Weights of a small mixture-of-experts language model, trained from scratch on English Wikipedia.
Experts: 32 experts in each of 11 layers, 160 Mish neurons an expert, 2 picks a token, a sigmoid router.
Below are experts of layer 4 (counted from 0) of a mixture-of-experts language model. Rows are named router (the router's row for the expert), down (a neuron's output weights, with its number) and show model dimensions 192-383. Each number is 500 + 25 x the weight over its row's rms, rounded and kept within 0 to 999. Numbers have three digits each.
Before each expert's rows: a language model's description of what the expert responds to. This comes from a sample of Wikipedia text that the model never trained on.

# expert 7
It responds to: Prepositions, mostly "by", after Preceded, Succeeded, directed or Vacant in succession boxes, plus of, from, his, through.
router:547455511501483538480515490491536503482457531453483499488536509487488462516477526499489469459538479483491510458481515493541522485512512479481486523483490553506491448536555553497505452529480475515447512520492516443531473507449508477545470489512467555512470445518504470507528498494459539491445492526491506491518480486495471498506493533509480490505540485522487495516476486524482463527495493467499495500485507481484525514509469518523499494495485514532528453482478520522461538510494509520568452494482482484454489512508468520506491519497496535488528517564477486511472530533521518486
down0:470473500486478456512505508518486486534536479488520501490546517533482487498540496529497459499528499494515467481498510472507526511492522507516504481495524481496484487513479442474494529530489492496516474474505517531480444528527489506455493503449506473495476482509471520488477494511497549457482479515476505504524502523481501491477496472493516504490490509524500489483450526509518528491496462565464516542482488462488463540531481465488513528524516482436510479499453513490464511532482544514462505507525451524452487493518479465495483477513506482478517485510463494517494518478466447459
down1:518531496468490505549504426530498483446534453472483478476586503537478515529517470489497526481524495477510460515523493491483517494472516536493485503479484514470520513472463512482472494494532498524493484478496487516485465505492531484540517497481485485499524481470498512511516503469549523509522538512561507490527500484508489476487518492479473466528503514527477519522522494514493509521481490484498490529540503537508475540479461490510501515508472509453499510509487518493478498536510493526482469487482521505522484481441509509495463532495557492494527513476503471506532526461519492544
down2:460497501515516487519488481497538498525477499514495516488468495488467493516488506517514507454533496516508516507524553523528467512556473466486519460528458470499548497471504487518550507497499505489510476523489538490518500493529552478505512504463502503489502510457467554533496497512474535492503475458520553521477524480472500532483547467502465485504497521465502514511482499488462494519515522470484506510508468505515479486462516545509483477528492478549526509510514493549503478487541521503505526498494462508547501477488491498498526532493501483455457443495501521490507498503503470494
down3:500457506501497498495541519530519496501444476499483503508491503490482520493512535451466463486494535549438486544471444522544484482490462526495454497445470508543478539490475507520487521522495498525532494537511531509491568499463525518532497508476499541540518526473465474511533493513450487503477455512522527459464458500523516519528493471473523483510490532479516525476502480527545464486510486489469483485530530455521443456492482495512489467554458526472518467507483519507501539471510463498466504519485485473566499488482500521472531499505520481510559482477492510474455480498523493481
down4:520512527538516502446499495527478496498516476508532499544473494485515479537514481523487477505482526556474487468491508478484522486510506472507538488542551543512513519542516447514528438491506548456555510486522512521504495487496434483469538473508513508502535527503478546533475484513458474550528529522462484484490509509499484506500504498518450457520506489512503518503459509469468521453525490535476506515486501467517559524521514533527476504463474516524521490492478504519506510493514466481494518521480482528492501531528535452487519476487473466497533472528472476466472497567511485510
down5:510483484438487488512462491516527510532465472515515514485481497479534517492504497483507507512475512520474452501497521481529479509517510567514489469450500490551484559457530498512512507510521475511467485530509488495501544460432494562567525490552495540486454514473497517513456520514481517504518484507539525494517489480547527510516439541487510497498498496502474494526540495500526514487515502557565525558497500492514498514481495482505491471478488514510498511480466527513484517487515494485494493523524471458508494473460492472528495531539483507501532465514493528511467469468491464512
down6:535530462516481498464486549489538521489548499471508522523520490506479509480470514454468486539478501488516511511562586499487492478487518481509508491497493471487509490496532532485539480525489540501490471511499489497513550498472501476523506490525495476516520527501463481474455474453491508504526529529535461491507481500500475527474533493489508514499513458459481511516497468494497480456472448493471489512467525488531486523472511535478492519507488454498504512523519533542464475457494505525463494527459501492517489507537483490522551519496494476511517507531490473489524498489501510499
down7:494499498517563468515521483502503466492500546474485533496508491514459517479515519522471494533498459481515532521523561514478498506526516509430473463455521502495562503494473506468577523525468512470475483509489502498495517506494520510486522474500517501439497492458508473538472491490475505508516486533499475499507490503496539570542522517501502506514464492465529501468468492463464504521509509481512510502507487466558530503501536511510537480455501494538497458501483525473485485506466533537501540501494505500506511489491512515522505511478521519467549437510490477505458515504473527500
down8:494501488488528534494529497545509499495521470483506514541500508531541519495512522491458474510482509503498512485483474533516475528496509531523531498490501508489483504527511509477493492481476487517488471485462486509505533458509521522479475506499490517507546552509491492468526491496497497539494512501507506467486514486450480516520494476497509496470470487518539497483527505528541512492529477548503498498531524514477523483472480473512478506529525492467505514449487483481447508479488457524485515513517493474527536468466451464450471559508463500492507488512512527513516486454499511527
down9:476530469475511550519463497442532504497497506476510512515472523483481464514481528546546474470489508526525537531489506475513502537522481493532472444492485496527503503516479532475510492488495505497511535480490535480523527475508478530478497532523533524518428434505493483489457518466512487517527502505483524496480532505539473508500528453526497488517512479521489522519495535518497497486476475526454505529478510487533498498501457486492548540516492475506529474530498540479513495509539507477511502477479489484535495492524486487478539526541484549430493486507497504475452538491513439504

# expert 18
It responds to: Result and award words in tables, such as place in third place, Nominated, medal, and the dash before Authority in taxonomy lists.
router:516505533510515513477528471469518556499455493508499458507530533435445456533459511487483479471539476470532478480468491480562518490492478466476529535472511519467470510539524466518458489502517451537500535487463521533516500519491513464483494490523485516536510451536532473457482475482483508468499458489454481507492517494498508488496476508468513479512541490518506530499523489514508517526491489444514530520510533486499488460535503494518487524510494510527546465476495492482507497509521503541543530507500495467485475516468535483503458536494539500465478552523494494509507483493487502499
down0:500518470522513483497496519498485502503519477473524566497526503506573501502459494506503476520485529494494521458481515505480459486517514521448485480487517527501454473516491481462517521492490513498508468461496497507534465509538492500509511493494508480497489502515489501486501512519457482515476518487499506532479525445526486489535508493503537485476465521483489513541475476505500474487485529555509522456540513526505498501517520559508474521500501541447476544472515497441499541535486499525533494495455493481552500495520504533505524501447461509486512462478458514506470434494519519547
down1:477535449465533519518454522480467479495506547519484471513479507489515510521473483517532494469521485534522523467498482527482504463539504479512533488513483478480509446461490482495522505509495506504516500466519502548545500536509455487498491530497498492501511489488502499507487490481525490497493492496552527459500531500506576512533486490528500469517505471482547509498493489564505533532542502475550503490494541520506534555527467496477493505513499411528516502533547475490464512511469513510492490498489509497504511491486460482518449473540515548490533477496482504512481460531510563502
down2:502537523453475539481510517472499488483480489476517498455468481487531488528511496506550463473476506512521489533533530518502501484486502531539545482497525509461519519544508457485483480488514452502520527505469517518469506526505489506528553462535522500496495496524529482494493501477484492475475500534488481536488500523487529515560515488500496528449498512501537507504486468536501528554546469514520563503518490534492543507474505535481552501513454480514537481530456524555509550508518501525515491520485542501507501515476464493484465499508507485504512497531493486495494490468511487549
down3:454514504482494515516474527486534497518484491478417508466518509494468507493433482479443485533509498506482491488500497508492510499514509483499462503503514511486488516494509505508520526505463473526544528545485506501519502516499513518497530513516496541535483509551536539469538551508491487484503509465462482530473472513483522512475493538460544498462490483461503489495485446531446512500454503469481503479515483493462454504560510467514489554469459527526493501514518492473502478517486522494523457460539502509490496496489524460471544500508481520520496467472466478495441494487467483559
down4:479503461504475498490533509552540478532515488514482519526533507501502505534525517484531495479577476528512491488500529501498504503571468507524531575474514448477470495510466493490520481458541498483508472530515506519499482520511504496522477486500496496496515478483520546512474513487482466484509487455510513526500452534477475512510532518478507492568487484483505479536453442497454518467500504469508493485528504502526490467533495480506512500500482508524520513490517528461474517516516530490538481538496514482470458490503555534530542510513491555506457495486486476502512513457530483515
down5:469495516491473509550520519484496531515500512532488477524489492496470481486489490463505534496557507476563504530507570526464492498449555467499512468532525472486515493461502432468486501540497517458485476503485518443486510480494523511499577482520489485497514475500476483483488462508470480494485481516490501489555502468456496513484471522463498555512483479510461506513507453480483514522512495513496506490505491514495525509480524480486504537499523489501537519554502475498482495509505550507500511502538567497522497525549491460525527487517497518524510479492480551475445494519560523468
down6:476520552511495447458523486486491520470485488507510508492482541477535501511511493459500487502485485523472452495475509456503502489498458537491516499560469525503466463508525529461496490484520487534509500486469457518519493556497510517412512469493506539504483503486480519506491502504493462501433493521512520465520499463487492543508489506537507508476525485499425467479507495514474538491501520489476458475513480501520493457456506526486527495519488537559488505484492514503511527487504515483471505507498519437537505483500520473460500513510443510485515515510495464551569505506489525482
down7:510499508474495522512478464485459540510478478542502486512485501517503495488469519505494498500467520527489518506521548526517471494496516489496488477483469495482499480466529486531513475473489461459445495497482490503449509533476505541486485527492514467510502494526488506514502520539485543534472519501501553483473524464532557476518495469505514543481509506479466510505489461520504454511513514490516504505514493473509511520458530510489459452510470528536501512501476480509461489515492520469517470511500505569497492505517508515466505541500520493469531541516445484490544488472467556466
down8:486487491508477534527499534512519535486471476496502455544506528489476486466535485488490552546487501515478539534497508518534516507527506468512540489479521525470500489526521507474507496471481488521496572525496506522483537501449491532490505491457516496479503485521526525529500495529518455482472480499463524531485484498509470474490492458470559499486517502464530486494531509471508524524478452491509548475466519512453488463537527496518528532479478524526512458480466476493480482495476493535504523455534493474497496518479532535463490466484488468455493471532486492509460487496496500484
down9:542546485485488515462544506527470488529435501501462476507486471553475499499517490516528500523469477497521468501489498486472481484504498488514501511480479496475467486486469489501467530490505525472508480497540550485467495492511464477465510523502490503526443496453521446537511543455495540460497498499462482533484485485551507510534471467529501520497523531493542491522481470517482517544488464479473548564468522496524499511479471504519500511509486510487496511463489523532525503498491530528509487517513488533536546493502517546496542507563549490499497495465497485535466477520507496507

# expert 13
It responds to: Line breaks after sentence-ending periods before headings, subject pronouns he, was, and mid-word pieces such as den-y, Koç-ak.
router:521506527505496525494506496496524485485473530462496465509526530478474462532470545497468479509528469461531481485503467466519529498472498505468540531490527534495465458512520501534470446497531452511520522482487525507523460522466541453518492464532500550495524491541508466478485482483500479488494489488471482539497466508526474482494467519446513480505525494478504529484514517527543508507491520448539547523491520489496474443527505508519450511496471536531525468493501472522494505482518499529503508516500507472469457529498495472509471537502525492465456512510489476493497468491501493489
down0:472481518498502480461540493506481506471494521486498513499539590513492494510546531497513521538512496474507501519519474501487532518524489550494510502489486505523513504486497498495513513513531542474488493533535519487477452510491467543476471521506467519486490469476510462462471474532479487504521552498494515533541489500530501456480537520540473560531541488510467525494525532479492513459520489486502476559513495505533467536468483476517528507515493476518479502504492478464496477481525458460509490490506476486526499516520530461470472502504507489489500510529490536542535516500569464536
down1:494506471470505497466507480526484493514542512506458496494497493483528447511496497526487529446477493482517520513502493514454475537498500512512457504537477503497510493477504496478453482475479510451483495524535511506548482527511530498477505498490498484529512485487514523488501522534497486518525484495500486475504558491531505530482506529515464479536499515510502477548520537472518521500474472486515488504480501497511560506492506513543505526531524502478536497543471493462461507478481516464519475509507496478513519504556495513535484531519549494510511493510502509558508499456515451491
down2:471475519526562502532483482464477490511479453534550542496513477534465475525470485517530514517493525502467477470457513510508512439498502482517504483513483465520495484457492537506550506485510496486512503505483517478510479488540512521490516495489517467480470511495487485484496457523499511497530553530487543506496498502511491500482568497514527474571511489493516485503490517526511504482532484477460563463522470503518496535522499510487474547524532463530514568488502460467549501490485468495473484496471502508507501515490513477491529517501500506498517518512534515468495520536524449489
down3:491496499475477490548489513505499501469461527487521502514508498454523497467459467504456524475500537525524505509504535491521512488514520485525515496531461527497510513544524501495481539493488489466494471513528459523489519500449491490467537486490494464498497468474510436512534485538547519447531479483503506520525495487512518492500524482491529540506527493442471509505508487517503531493454529509474460484508458503505462544538537517462512520509540527546498508495503516497502514499444527511512506515490452506487493538457516473536495449486521494494506552548481498488496549501493502483
down4:517511554505501475525521477504477464531475542505509529503529490487512483512491534465522470488525515512508517449493501504479463496476510486489547501517541469501483496554493491506488458486482543466512512447479443536452469536451494501537522508502487525523508517476479520498481442509460461485469463508494493509532478445508471519492458551517487499472463473524508497496502524513491508492510489518479494480530466514496500497475481495501439491450538461451517498525515470480481514490523524483466515555514487490485494509511521513542517512465510518528495492492528543507483552490460503497
down5:526461490497464490486512516501509481491516506512543529504481508515465475488458519509549498521530490486477477464509533527489514465486493479542514485517496491521507493515498502513517472483532455502524531492503522486509467464473523500461453489514481500511511512513500480447510508474484404509510509461534484489495501494528483487523505520508536540512468530508502474545557509484481486500483505475491489538485465467504448485453530490506483482466490493445501498476490519454503459568518480514503463483477482471460476513475513512502519511503517495520454479496485531493468519528533508491
down6:517475507512518476559515491530515508498503448516483489512539528496523526497536519505476484472472484495467493531485505491494554518478475553513535543502564526476485537503508487520527498526552500468488473547530468523522505527494483505527522491523517433530509516546522478507514477513494532545482521514442462499516489495539513539538510406488511477477470510503488525488469493467517558476491496550528519485536472495491479482521508544509501480524532491482502506519514529484475510543530472526528482467531532512538467529539456516514522502507513497490473510531474472524499524520507495460
down7:515485535495502515540472536485490491531515538526494476498531544510466500502468494470545538486443550480530497529542475505499504510486520490504514493490537496505465475506496540530562490493482482538484500477468556477500501523515492518495498551544476523507490505507468435507460503506500528509503499509514546492458487514513501480484504483506491497499517520471553505478551507485469451496523512530512494506515512523491536535499491501521498509471504535511520532478544530502455538474472531468512501481497525496488510515506526466552557519486545512519499468527490476499501543561539507538
down8:473459456526469485478465468483511501513518531474491461502468511521523447487517522533508531472476503480529483502567538530477532513527513495491512515499511499494480497494484516490467553534495493535515482552517462536486478513510503484494509517524482518532491531522516433486455476565515493551522493520474498492483465499497498494501541520481525506527503522463481507490487513515547473468501510492453493505446445508526501505455525483483501513530511522470466541481490478474506495496485516469472492453535464475562496487467488525506470515505516493559459501476527509443493476521553524469
down9:519468506471504524525460574486517453511492507518518469458515486518498486441490494558510498468497494483539469491545504489466537516557510527510449516462500529484499518469468511512513505512547496523545507506525497510495476525493492498486489511493512479524501506505517508483459531486490476505461476523444486490485472457479493523465525507518524545491460488492497468506484513508501507461457501534544498516522508479476479471553512526521474461456497522471522509530542496497458480458548492499470501494488479498486488514504508484483522481531526499501457500494499491481459530492549506520